From a checkpoint of a small mixture-of-experts model trained on Wikipedia.
Experts: 2 picks a token, a softmax router.
Below are experts of layer 5 (counted from 0) of a mixture-of-experts language model. Rows are named gate (a neuron's input weights, with its number), up (a neuron's input weights, with its number) and show model dimensions 0-63. Each number is 128 + 24 x the weight over its row's rms, rounded and kept within 0 to 255. Numbers have three digits each.
Before each expert's rows: a language model's description of what the expert responds to. This comes from a sample of Wikipedia text that the model never trained on.

# expert 3
Line breaks, prepositions, suffixes. Line breaks, prepositions such as of, for, through, and word endings such as -ing, -ame(s) in came, games, becoming.
gate0:193135134135070114138156098152123150134099086142121131112121119111126127121118152150128144079096092106150151121154116099120131141137166129125155132145134103121148151138102175179090104148142108
up0:179145140132101116128145112133098135132090118140143124104135095124112131147118149132127145071099088114144155109132119097103129141143158161124148128139147095135145137111086142174112094158127114
gate1:188110120136151125126130108112130118153140135119135111149143113148137126147094110118134136059123115106141123113097146140126148148162155155120122172151140138123101134136169118145159126112101122
up1:130091116114131106129121112131143136178115117102146147103133080135119135144138135146141143109147132109105155149109117108120105073097122143087136150136115134169117129139118118120122141087142129
gate2:157165147134139116125152144128125148109118123111143095133129105120129129144135146127106124146136127127119135151163164098088114176154138087152092122128121149097164135152120129122099146119129064
up2:135127155112149117162138131165116140084122069111121133138126085146158144130115124134115106106162141124128120165116153115144157159134185111101144140120094111130121130131093170114127094141099125
gate3:204135169134126140095116117176146172147124152116110063129102125136097167166124080102132103166150096113138121110093118143155156147116109118127125132125147121144148147111138140111095084146131116
up3:216096150136113123099149140173142148138091138097096056131074111148103161162124079108101086169149104111144114144085118137154144143113112117104125140094122142144135146102115139139115099138140123
gate4:143126098108131145155125114161134143152171083096124142141160141161173110121161088100134170111152138105140104168138101133099138108109115142150167109092143134114112146149111122122146121129086127
up4:126138073104122161137096118162152135162152106120106122131174147146154108138154085134155149135129131148137095156141144148100150088136132162148148104101137143116117150115128104125138099125088097
gate5:134142110161120104120146158170111116111118160124160087080119132135127132149133112134089131083175140122135142133123157063149173151148130133083150129150113115107137113132091143094111099128155140
up5:151123098139136102135141139155138141133122139161120091091128116142113125153116104118128148098133123123134104144096137074120138139162165132081156117184115088103153096180103139165114122123138156
gate6:086123089097155107098148125199128173125136118154140129133127086201157138075130143118149123129159122152132088135112164143118142111133116139127128112135126102121133090096099171131124115176117139
up6:133100091110144136073138087177093166120127126141114126120159123132150091101136149159116115123138111138133109140130119114101107132152125135132117136152141103129161094133149203159127088159132148

# expert 20
Commas and name starts. Commas, line breaks, and first letters of proper names, especially Å in Nordic clubs, W, C, Geor, and suffixes like ium, ance.
gate0:188092119090143136157121155152133150144091105126126110157119074172190166147143158130153148132149152073150160120132163142136116116151145119097154160151146185122122136119110144111137130150114149
up0:163112112116119147138128146168117152160121115143136113153095110140191165178148161127071146109133143077153120165132130188160124134140143089107138104153117158181129131151122114109154134135163152
gate1:146103146116109125130132108122122108141109150120162152134096114118156106123058136160116120100115133158158133111119190111176136158187121120112148095114118119128169160138127147156141105148095138
up1:134100164137106077081130126117124121145114114129179148134107087125135117107102136130125111041111127126162147106127168148157159153168129120129141094131137073158130125140113138143132078094085140
gate2:135152141097182122124116112119114138103125111144115125184119117143161160161102150152125140154118109146113130108099106105120134156139160128092088141139138089081137126117150102166160144124105111
up2:135147153092170123127087119101088125103147126143145121166120086145159152180109151157118156146129102129124141115083139107135140146137151124089114128122141084095141111120163086142164142132098115
gate3:145136133133108130095137131179132137093103038138123082123096111111085129132113141162133111125169149094129122122143159124183114166153127125169144117176115091127136104124126153128134085159111140
up3:152135126112132161100109131152150130101112053140125093104106111152132123128120131163098105131170138106140127157151163133185118157148115145133131148173129073125172092106129128119123128168113135
gate4:159109128127085093089139158129092119145129123149110087123104114157160106161101102139125104140169119149140109139165101090156096160140139118104128182161106114155135108122110059141136127151132092
up4:159126145128087091138131152132138131114181116097118098110099130103155163119096115165091113108150112123132151126124094163133116140123150135096107175149141117125136110117161097087140149165124108
gate5:098153165137119125120147173094119131111124121120148134121090131129097155089135123165137124117103094114132129108146144160149162118144160104083094131143117117144133134153116155156127133134129151
up5:142143153135096154130157142143108115164138149118172101132130118121110113082090104159108103096179102148121123084128137158155138111130167160139123109158110135113155149152094131129124153140133125
gate6:139078096163148133112122169155119081134132119126164113134149097156127114096125143149121102118111110178131144142112098130124154141137171130126135108098108140144169154144142025136140117094115123
up6:137117118129125152127127133171112094144184139120135136113143153159174116047119158130107136106140099113142096117100150169136184117165157153111156140132132125161130110135154121114128118108092127

# expert 13
Vowel pieces in names. Single vowel or short pieces inside personal and place names, such as Edd-ie, Newst-e-ad, Missou-ri, Bu-ena Vista, W.
gate0:125133144120150155129150132163139113102126136130148084086121121166140140150123133170163145135117110132150135116107137095083122149135144146097177115126165137141153145127139093149145113247176150
up0:144149139108130137125139135094142125152141120133153110093129142152148092089133135140064129127152101105158110139136130151161174139173156138128112082142071112103088122138125113121131100130128129
gate1:116150196179105102103124128114162152171107164152121138121158079118142144171101129125138129107135101119140163117109131138150117158170143074136141133120084098148153099112094116128097099127146141
up1:124156136141128114089113142121164151134113139158112128117148089161154124199116134117129126078118111135144164122112146118152118151170150081113135116130083064139175145129077083136112081124150137
gate2:151115125099144124093132125135144130139098150103120132102107125158103146141108140155125098104150137104078114147090131108129162124149142091127120165140130133166130111120133128119121120148122116
up2:147095152103119102105142099178136141133132135087134144112113146154141115128109149130128093087204137084111150131085137102140148172104140095121131137148142154150111113116114130122114081147105107
gate3:121108161147119090138142154088110095105126112114106155117132139164112130109125114098143127123135133132120169185115138121104084132163077120172186099122069155065185125090110131173130104130073101
up3:090085146137134094157162125101109099127128088109101155125120139180124103120135144114126133175131142132136179213108139102124117147164090140175161133143076154077181143119121133170131133129093105
gate4:133104106149136098210097138091124127137071103125108126130118162140150104131147094139120166111154142121124171112140141144121141141115108105136106123119123129126146110153156164115085143157108101
up4:160111120167134122142217125123101125095136085108131114102154130124152146127093096135131138118071128108128149155106140122103145127110123135146132148145071132112160097131152133127129134130121114
gate5:152082137108125138112089111132138114099163099131121120121143115119091118140106121143073196122148135140124105155125141123092150125161111107128087138149138127129146115159128089169127145122115158
up5:155135132107099108115125132129121130070139129140113106139135113166139122155134105127115174106148109151123115147158168109136116133160154111137109134140096169153116142082143071130141127130134115
gate6:127097108108158129099172153154101120127108131107102090129116116103185101143132118112080119117154092114148104146093139176149094153112124115096155146079096073140140110105145174111135108138130117
up6:128145192130183114119163149132117121125161113112117080120125124161132144149138139160101110105165098132138136152134169193148105196108105148140139134120119105122141116151118106144140134116153122

# expert 31
Table pipes and modals. Table pipes after numbers, slashes, and quotes, plus modals may, would, can and word endings like se-ason, r-ound, southwes-tern.
gate0:129104139118111134091169116143107148147101124140123117110167133135113149095115126111138141080136120132111123153093174100151192145163185117125134103131123169088155139120142130151105108155128109
up0:128116128142145103114179138119132171114130138134112124129106144172130164141102150139098141107154117100127112110101142073128153137167185118085103141151107072114127101126152131134117124112122131
gate1:145137164117128160119077140131080124146167130127176122135118120099114134105120136133138094079179100107142143148115084095129112136137152135113104113132116126111143100173137209123091105121107119
up1:137111147086130129103106117148076131117157118098177128114136096117111127128120148133130120090180107117126135133109125077112096140139180155129121151132084112096131123168152160123108097102138145
gate2:113088147106137140149135081130112152123107131124166127082093134126114116105126121119116112119179132150137154128128097097136107167123127146113145133095114120156181151138110100128078115168107157
up2:136125144122166160146130111120131170110131127160151116100100149118126119147123114103117103129180102170129152114132152099104093165128101146146134133087085099133177150170108103121081114117116134
gate3:134152153120181129147144141094134121142113160137098114108157104132113000109120128109120137077127115133153194113135151176123137129180144137094154132111094113132126197088155119133139098112120094
up3:135154150128156164123115095136127124150066144086128117105135101163147172095121162153103156157136080103138118125138123136121145137108146100108127151160110138138149124181121120149127141139168113
gate4:168117108135143151107152122131097125160142122124172102118166138108135141120106123132076152091117104107168140167139141143133110138121123142118122143132122126171130122138126119120125153142145150
up4:158116124124155127119142154151126140142165141140168115134114119168142132114122132152130127130117127160146182177123145142144128113179158098113123156117115127121154075119099137118112098120184117
gate5:107138103095099126154144105109118125155132155108122132119124126104153116115136149160096109078144123151177125121119139154143120154116097137182120100111130118156104113123191102114158152168100159
up5:129120108084100117170129093127129103127154126096154136128099113135133113118118192154107108085161140157163113116149115154130128123115083125157113124114118099126083155129165118136153140161127166
gate6:177133142139109092153132133110139121129134112126135168127115096138161094105103092146083134133139127103138140135141137117158130128145121099111095083125105107102164135116086117127152110115145147
up6:137116139161088092137125114145110106101122156127117146153137157139140149113112073139134160104144023160139105154132105126127127111137185088158111101151126122126103149121110112129110120132161147

# expert 2
Table pipes and line breaks. Line breaks, table-cell pipes, closing parentheses and colons in lists and tables, plus common nouns like work, film, school, and mouth.
gate0:118136098125106102080152136117096178159182146141098141149105088131118157170119138121170129112110108155118151132128098093098119106161125111088118117153084131115110103094120120138141128119123110
up0:118131124105089116091134118115109183127146136128127167142102120142135166171142144128154128099122084120140170142114093136130100108143170107075112131139083088091118120080136119148138130133123121
gate1:101130128146111123089125109159123103137118135126140090167101154103136116116100139144114139115089151098119138145109133123138152130122165100134124135147139118147123115122129140132132084120102136
up1:093139095157114116086084110169159101136134133117133070170091144120099103132105174133133135145108134116134155147162139122178146148121150109122136133133161113145131113154123131119140061140135144
gate2:161124142100135182117169100157138186154078146155138108149100101099149135127096129152089135103131119095136140143127125113083159144139153123126167133091119100180158118211160116146146146116138101
up2:171095122143130156084132147163108193162110132166138101117137155127166128145110120139107128105111104125158119127145169095140133079116132130168130117111091090155146101182132097150162143109114086
gate3:196116137148124130144155133111132088138136126088126146149128101135130134119095153178067119109121128123116100182156098122118148123162154143136109186108135099108149131166118133145154100140094127
up3:176098123165112161101141105133137087134122128116132132120145125136148126072089138157122128112118110130143145190100129144158159134142151087103164121144151101167147116098098123112119096103141111
gate4:125155156113134163106103121097118103148088119111138151129133128117119138150133139161143135132111163124110115129182129143113107111124123150071141115108131153109101103075139093156115151062107119
up4:148121156129127182083121139081131132143091167129138142168096110108118091183140124134130117143089131142128106145179131133150104148082138124109114130114131124105196150119105084163126137103128125
gate5:117097148063132111105142139135109142137158096109165111130137128153119123159133132141072147110156118063116130153095161123129171106092154177087137139171122104116176111173078111097119093107117113
up5:113082164127124110175144148095147141140152108105165106120087146163125125130112099160088125113153105076129136139109162122127141138110164141063096145182113088092167143184119086126103106104120153
gate6:146148168116081158088165127131107061137120146131129098128153110150156132134126122131116121127152083086129158150097130129138106107152115175143126136116158133149123107146127130164127121132138126
up6:145085113218161119170133105114114144135103159172141118095154114086124147108113116191122146122127143088126114163128163117130108139139131171117146157153141109106130142141140156134111125143127145

# expert 28
Digits and -ition suffixes. Digits in years and codes like 198-4, 2018–20-1-9, spaces and opening parentheses, and suffixes like -ition, -ational, -inal.
gate0:126115092159089120135102141159103104124127101091089075125141076140164152117127138137120156124116117164148140109093156142100141138123128152134081123112136141103143078142100137122121112096149157
up0:100104098140084113159120159154113106106130116113113103121172138151156163140134150145068142148152153163152133150147143114131144108130120167156066085126094165156101085141129111086158104120140125
gate1:149146124100146118111152096102145098121122129161165142135132092161134120146140143161139172123105122120163157152131142127091104120115135101103104133141100123118101127133099114105168132071166129
up1:149160108129140117192134119102139144124103117153118137131125099148123116125088096185136113120097109123168159118116141141148144113113133143138078128138099123091167124140127089115134119101148151
gate2:127121143111134146146094098140096155113186162143125064102123129181115108128110091105180132132110109132099158152149143150100113116113092153115136117127094110164103124130121112137118123127094129
up2:126099140123156140125136086132127127099165112106142080115129121177137111121118117126126149127110098155099149183131136136120108142141099178092151136145125107164143119115124098120133157159104130
gate3:111100139114132127137119140133112123161136158083109127125141100144094142096112076127131124098111127143088145154129104123184150109124079160106086112084094091161142135133148144132131128101161109
up3:152131076120130105116139141155092114126146102110116063138144149133161125142127126131131106086109112109163119137120129108101177149161143136137180138128111134115141180161133167144124107121081164
gate4:166109162136151122120101114158118145103154099152128110177141137139143103110120101170119135099124134092141092150137074117143167162165170151088108145126146125156144103116114167089135128107119111
up4:150099171105130113131135142159129100171071108122135091123153120139128142129117107111134108091105104144120139150090142112126146105142128136137027150146111138180145117148109121164093140140122136
gate5:130126146168123134112166141105105124121163097100100114116095125139131136105140115100116113138143119152158130101110114092123115138154114141083115140113114115123148137146098154149104167122080121
up5:117129143160120138103162128136105107136140095097104119141092118171141119120134114137130127122141138137134135089108146116121103163165119126102108126132124097102131114122098149097116144091076094
gate6:138108126106120086090104145130126164106163104161129086118101112167138151131101124090129088104145133132149138131142208119150129147155151114109127157117088130164148114143107092149167103116108100
up6:122108110145144106131146169131128157140162125163153117103117134140103121148102120117134077148121131163098124170140213107147139124132156133117077146112132116160184144063102075156159124130115119

# expert 10
Commas and word endings. Commas, and, and plural or verb endings closing a word before a function word, such as resour-ces, town, been, ar-my.
gate0:130105173100144134099160161105124125110035116139145119100097078135123151133104126105132126123161114087125087137127113092170109145104144096108109144153118134130165160135102124110189129132137081
up0:107128142097124090090145162115140154152124128136142153160096101159147157114122101064107109090130126112138147164144093119152178158162151131116088158144133100118139158178085090108136140149137098
gate1:124089118138121130081145129168109147129114119132130143110103102135145136127101118139078124100145101081145135164118152116183155124148156138117146145097138134078145158131092117132136101186168129
up1:111082147148108084096149144158124140148115134115120131116123114131123170111114121139114143168116090068134131167142142088175157099126165139118116146138138124097129145167076143123145127164170141
gate2:135119163116120108130096090094124154137140138143122115110123117152134100125111107129126133127185088106162122163169138127160101158128139158061168133110154090126135135142145144135116160166125129
up2:141101183090192140138126111090151170149161131147096133122112101143115126138106138106119147158148093161144144130172111128165109134148153189057141110137157117126126150118132154129124168155152143
gate3:119171165096115150081100118135086150153137119127130093153128124121134164121129118158128152099137096115174113167094167083128151134147109128095121155160121102165143082166152132130166147134126164
up3:128175155091114112113094125129091157121119148159100084145146151131134185102148111133101172119159089137160114159094163087155140138160134107126151111125093144167150083143128128116138118134143092
gate4:150139173133144092086199136142130135145173160156132138142164133130172149168079098137125197105113135092188157118088130145082181144113102134120118104143129102108118110114123115114137125161103113
up4:175099156126167076127123138132123187116133113123132143094164130141152105110064132131133178095120128119179142113101115101107194149158146102118120102163139115089135107125074142127133132137123088
gate5:139129171122182111102155121149137117149101142108121123127129107135131143151129123120064136111150119105161186111103139140136129159128138113067111152156102125138137096157085106109102127103120162
up5:109150165138163138122144140140085147168125096121191096118117139163127156123127116128101122099119157109116094150155125089152101149121092111132109115155080107108083126133117119124108087119092131
gate6:127146124151130129125134143116141139141136101173112136115150119102145118123091120079156110100165113108113137131123133151143113159138170155112086132114121105127123140145184070122139071103113120
up6:163133120173111096079114109133130162154145115148129131146143162119143115104097103083125055115147131101133122145115135137140122197134176170133134111119108075159119152165177133106118111105102106

# expert 6
Capital initials, table bars. Table pipe separators, and, and single capital letters or second syllables starting names and words, such as C-am-eroon, Tourn-am-ent, Muse-um.
gate0:084128142130146124166142140134113139180108126147141077098063133131112149134099129114151130093103118118115156130129149075150154130090113197104103158127068165156108105144131112151141120102128123
up0:107113144110186125127140131166100183149119147115159090141152116174141137105101113111126175120152092122140220124114145074166110143138130120101105134112094158146131109094136098176070135121124157
gate1:117126137134078166112153130104108204113123107091169111151134113140136166134092121097067119135126112126128136155096141128125141157152134117111117113144111144119121094112118130114107113143121149
up1:097124121128097127143142107129094151138113170109065137136153133127162166178098181104144061134100096110116116147109145129109118129138154169081082116123142161196113128138131168174116131114174129
gate2:122110144143088148104138118179097129135109143148123062127188108147148149163141132111130119153112115109134156098140124144164156140118123086102128117093142113127115100096087136115172108128138072
up2:153119153144108166104139141169107125133129127141122088105157108154155148150126138106144124170150070119168110113141119138159159102134124128099114094122112137113129093113112144163194097149109085
gate3:106126112120130164142150114168109159167110109112122156077099117099146162132105170136136133121139157166136159114142150154146158126140132102168125175127134095160123132150103136180144120152160123
up3:154121120165135124129115133159117088110095130126112150118156128155107121104110150131111107133190147159135123154127136140127120141111126086094106142167079158124078152109110156140119088134146125
gate4:168107157130139163119167118097137133154134122078122156115115131116103144129108101105161146131158094117131116090097108114134156129118129088103155121088114140149100124080130126144142170177131139
up4:135111148141153139121165106096114113151148108113147180121137141114094103121142125116149146102166083140130102104058124109119129132114135100103173123078124135138102106109118131126154165128115136
gate5:111099171104126156103129157146143123125135114171140137142099140199123151107112108156122094117152086115144175153138158139106125139136161128085129137102128131179104132111151090120111143090133148
up5:114082144063102151097122161157128134113133084129131135143106164173121143115104117100127091149157099089145155130140161133120124170135170111104135122111136134176107114120165091106110137087125151
gate6:116136131114143100130158186152133127102121081081116138132134113116108127154084082145139076106129078107136141123113114110149140174163147122138111124176126147118160115110120101128173136138176148
up6:142092128146156127128137142152086139114134118122106111134101122131127102127106129137098090101144096119128126126122129137139131097154179136160114166092144135117139115151128102179103153165136131

# expert 9
Numbers and punctuation in lists. Spaces, digits, semicolons, commas and periods in tables and data lists, plus endings like -ial in special and council.
gate0:118091126093154090130127131144115101134133125165137155117132161128123179159117120139132099127120083100129132155130142072143123160142146171106138122122112112142122119178122163120122101120083118
up0:070122103103126104142116140144054138094124127148118123094165104133146152107116114158109099124166103123117098104155126105144132182134139128112123117120104142113118144164155128126115135127097130
gate1:113081070150172136129129124167157159093115123152151131091097111120133127146124113164111172169154135116125120151166109103157152109137142159137104167135134111135157076189095115117140117117134123
up1:126107085152164143113118105135156172118128132149109150096106121119134092122133116151144177135163108129172086143152095103124129117165146145114096185146128125148118086183106150138133144120129094
gate2:126124178109092102085089128120125119143106117129147062125095120154114190140128142125125129116168150123139112135148126118160163109117130086098099127125070131129157117128198104122195128134121096
up2:173114172134120095090119121138133118161131100162164106133126115128114139154121131172092113128127133126150126138151158102144140125152123094117125109139061142148141104131188136139168123125113110
gate3:123136138109169119129148155130138144093131143131143118088143101123147122122115125117122060146161087123164144106134174148115087126122100110139083180123120081092109098149138136103184089136133081
up3:127129142116121164132147162125116134113135125133143164134119134141146134148133098137125118145159109101144095127123118134158204142132108116122117165181081115131120084160136146151153120165138165
gate4:091143136151106132115148136153109130152103097131158106135109140187127111119147104126102152146141122132148127140121178086123177158133153095107149155138122106150122156145149190160123148104126129
up4:114150127176219167125117130179129142147137117129143084113146173131102116110118127125128124190140116092130149145144129109125134108126162139111147141095070117140131134141140172107138060098130141
gate5:120155132153125131116100140157123120124133106111161102078109156102169153107119154113126125055132107161107118102131150130099143163106094153119149168130174123141147079106128094102133131107171152
up5:136138117146103136133110121138132104127124113124125105083120125117171153099114134128123122131136097116102130127121156130089121162109117156096155160132181130142156118123118085124144123111158151
gate6:152142145119164130166109134150118181096148100129141120150120158167161081105111125122080108113144119056155133157108145150151147129145116151099132176141123154129133132115145182107100116100114154
up6:150091147120131099144120095117125164124150115150164170111115136184147152115106124135100104108146111061170116142150146150168147129151154141128122103148115099123147148151150165159078101120151120

# expert 19
Periods and surname pieces. Sentence-ending periods, and capital letters or inner pieces of surnames and names, such as N-es-heim, M-es-ange, R-ed Arrow.
gate0:134176138090151135079126137106090148069126111129102129111139137142139128091120139114143127112153123134141152134112159112106109117189162132117120106167114137165132099162074154149133148140125112
up0:146115112110171096098127132104064140084121131087106125129106116136132122116146139113121118142160142110113146128108162112131140105178132124112136133123113119145139122185096171091149139137126103
gate1:143086122126173122142153132148099098157132104104087142115134129131150153116120125128123153108154104145145156127151103137115120130150135143120139151174114145154154130169123104150187131151145136
up1:124103124106132080166131131124126139119095116114094128120125128141148124122115145123157158087156074152118136120126124115120143166125132124130151143139148150150132104150101166146167101151144124
gate2:137116126115123126131150140128121121110076117146155146137145120116127108113126136155061084106134109155171142139129130132129138128139140154128133148101103104179174100118092098104163147103139180
up2:136104118113123150127123171140118184139087099121128167120110129113131129137140166143080076144158126111173166126151144109120137144147145141132124150102106112150169113128116109121127151149128138
gate3:143106120132128134136133119134128106108141112139156078150168128134125118123094156135131118126143157150134155158132118120191107130163147118135117127150123110123148132113165162168047128139113111
up3:141138127125148127125133133146142121109168114163127091133145139137129098138085146157099123133146157147138140135110099105197119157174140140135122104151122102125170161134154173151068115122099087
gate4:157131111115143138112137161091121184125102081116132125160095085138121126150118174131135166172134116129174157116147127108115128143169156071135149133103128129089146138131112118108130167158123116
up4:149147116112159144120137171113081176143107104127124144140111104156131133137139163139144172175150122138165141152154143117110124132160143065136145131096120148099145149125111124134137170160140113
gate5:194174099142124139166130161099123106141161111157114132127149080166181135120101160134095117095143117102121145147142128119120184131128152173142151115139123107117188123147103118171129098126145105
up5:168161111144106137130131091141140146139153123138133141089120135152167124120150130143111141106137137105132152171151144159136135104155137135150127135157119087105175121130125148144168116111129100
gate6:152095089106151094105154141111137137134139113128108118098123065111169151118093135151147096086174091121137139158089081142114109099166169110107118155112108098133131132111150109109135131114133100
up6:114121136186125122095141147168139112127122111133141159121104100115187161102114130153136113086118060127145117126120115120118149127165134130161134146129108103161134155126156099142135097124156114

# expert 15
Numeric digits and -erm. Spaces before numbers and digits inside figures, decimals and percentages in tables, plus the piece erm in German names such as Völkermarkt.
gate0:099145111101161152140094149098141154139143135132117100058124137101137180127148133137128119115129092157066095143122108123166094175114094167113105146126107098051132136138127115165111139127131138
up0:098147107102174154121119137083136129160157118137119132128126094130134129096143106123129088078133070191123117133143122090149117196146142149115156123164135111103160132139122128140125161131130117
gate1:127080176124151130108141117144079107095133175131121123136092193146101125166125120138160168101157101103135134110114159155155110157121152118101113123108104124150103141119110123134094127124119128
up1:134088172133126144101138135146087094112141157108134121148101173159123128147123116158169130098138100135144137154102115149153122145107151126126127144132094113144104118120125109144116153105138112
gate2:125104132111119127123163160104111152125180115164130133117168112155105155117114130110126144137126103115135093125119141166150081115134122117128133122166121079149131148136086139128179081161115129
up2:137105174171148143134120132110076154127145129146099089093139106170099165138128129105163170143151116125104117138106143170141107130109111082092141107108130082102150123122101143199131155110094115
gate3:151131124115146113142127080101160133160089159132089144121147094159167081098091108093127128105163106099147139151124171115103101172150110121099151126162135060130160148120141165149123092117133130
up3:130105140138137112135097093153161147121109124130039112087107107143126091143071118181111120142149107141138183156109133133125168143163130135100178115192106096098134147098114135094188131135140149
gate4:139105154194157154128119104141140122093158158158119107131162109171172147151112114157160089144097131159157127132117129130075137136112133136133137126111105143158102139155119115157115127142128131
up4:113119104134119155136142170150134135115155185144131088138118125130193143131118158138141145146121152076155115047167096099148153131118142122122127121169143153136136104144128105139108140128124130
gate5:119135118136172102101179122124104128173148122125130067146161111083124133138107131180178112099134125117122142127169143157110137122142143108157117152125112119115163177140133132144124107159141144
up5:113149103118171150100152166153102156160156121156111087098154119145109137097121137144104125129133130128149127144138135142155179131142129133097136122132129120131136164111137159121126105166132096
gate6:154108103090159103094153125127095139107080096157118111129160134137133098148101137130158106120151155133105118089100101099135106119117148151124136085148092123133093105099152129139143123105154166
up6:123113105109138116096178104127075104087065090118145097084161138135112117136148142117138126106163126126137126131125113109142110130124149158142136096135109097116105105099139150140142107144136138

# expert 24
Prepositions and word stems. Prepositions such as to, in, by, as, and verb stems after a prefix or article, such as re-qu-ires, feat-uring, m-illion.
gate0:130166177113146092114119116118120121143117131096119150109145114165123131123116108104115118127140108155111144144150158112142113128143129126139139116123118131123112109147141126123139143107151138
up0:136147155087109068151105145135105150122127136105102097110107104172130105128128093104113085117129123145127148181167150136129162103142141124136117136131144105195123119155148113117126100103158090
gate1:120121108116133122160158155121124176147144103116090116112141099120147129145136120114100107104138100125125133120115114134129134152117115167123143113115140128099125160148138184133117061109112124
up1:157126142112150111118142129151131159137124124126119167113126093122126140152139140110104135148128118088158167144115144102129153157142103149130120118128084164121129113135130164139117130108107142
gate2:143099136109149117136164141161131130174105059132095108103113112115142110169103100121101136098140119114111133115146155131117123141148119132127097183158093110164169098120103113104086101122077126
up2:113126134117142102141153133148115128174084068113091096109088119104150115149104111107110117103146110111124124121124156134094114137141118131098099158162124070160185104113105135103108097121073139
gate3:093148170127095156192134140141105169157124145120165107138138125167167174084143075113111126148125125125150105124136143128135154128133130139110111133147167088142146134162150098128102153152170112
up3:139133173115093172169135141122072170165114139118152113138136133166147179112120098134113101137101131134132132155150136095091156134144090185099150139124124121152138156142142114087086170154145119
gate4:133154115126144138135105135160092167115094125133112121143080108142116122112174104102138120113127099149141159174074197096137156123112146128135123150121097139107143138155137125143177095157122079
up4:105129099117140120111083143138119148129152097148090132097158089145166150140162120136141184120121114168172111134113139108138126131133124129141121141125096131134134155125107117143172089152130120
gate5:154123140118110128128109149128141116155074116096152119106124128172112139170109074105084107084147137111132154123087128114138125134145124110129121156143134130107065110157144091098130099133132139
up5:097114131096120104139128094133125134154105144108145149113115135132119112101138115132100124116117163066132144150092089124094161145149161114110132141113145129077134108152124146153166125143112155
gate6:198129161148173125127137153121144154167116126173101129161121133116098118114117147179119144135132153166132141152123122120133169151137169132131120141148122103120112088134167140157130122101093105
up6:176153165142115109144106141126140116177131118163121135164120147126124136109117138132132121085124125145130142105115134120148122153169165097127104163191137137083124098116154122141117122090076112

# expert 26
Table pipes after numbers. Pipes separating table cells right after numbers or dates, plus verbs was, were, being, and list numbers in running prose.
gate0:162105135145156108134145097128074087168129104130125133126072091146148090149161102134104142152158091112168121136149163121146125135136173124113132137152125076141131141137129118128151093134078078
up0:098115121182129096135169113154068124152121105147097112105106097130129118194123097137145145125157124105169096138138183143129147111158163111071179099165129123151161140130140138150149094150075103
gate1:152100167110141124119134133167149134125152105170110153106130125196129117069084124127134078132129151115159122137149148092131153132123153125104097090131134114157131137143149106178176121104126105
up1:121115155099125113103123165157080142146096140126144107108108095098151163143147116139111113153112085097128140111139147133135147142136139093147086105107080095120129145138173115119154138121111131
gate2:105107141104132129147198189138135077137143147142124157109157137145155123179156146082108093167134156122139143140151081135087142068132123115155093122145100159161137119106097126117135115106094133
up2:152123138096156108127155133138105160139131095122112146098141116160140128115142114123120109116164117116146113134139100151123137126169126122112061119097106148148148107126089071129136177106118095
gate3:149124159182125159131125132142177128105139114133139139103113094114135160154123163149173143122163170166130151183128127107168148142147161139136105104126139098147178138107129114132114110146086154
up3:129149145110125152088128144152152154140120071148113145116094119120159151122109123127109154079161132158109172090159120126129131154173106142136099143097112097115162142153148162115099072140088142
gate4:120112139142124128119158114125148102124114104135176150147175127150169146149149091152116117100171049123137113143165083168130101149163124139120149107122100124131212106141164066144149160118142102
up4:114116118163123105126155158139102092129076126145164119125157124151143150128123097140111138087161082116124131149127080129125101152173122118106140094136099116140151105144164062155112126151154135
gate5:117131155101122130160132182154099141071114088141115128119145129124157136089110085126137117138117150113116135116127129144126139130169132109126143123157120081111111091096135110154147123164118128
up5:120157147118097142132112165131183135099134136105102109072163114148171115131147114135118123139121135128155120134125099129121145156149138093140145132146091114112133100155110095142138081120123139
gate6:116144145150159131111156122126094126132121133130160108126185126114117137135129099152127112094077127165128118118178145128133104131139157113140094127142142128125145102101155151136106119095082113
up6:112160152110185110093175109103086146137156153112154201160129151108143122159115083155118150121137129153129133154135165142107146155128129140098133155133114123133145137138114111132107134116098114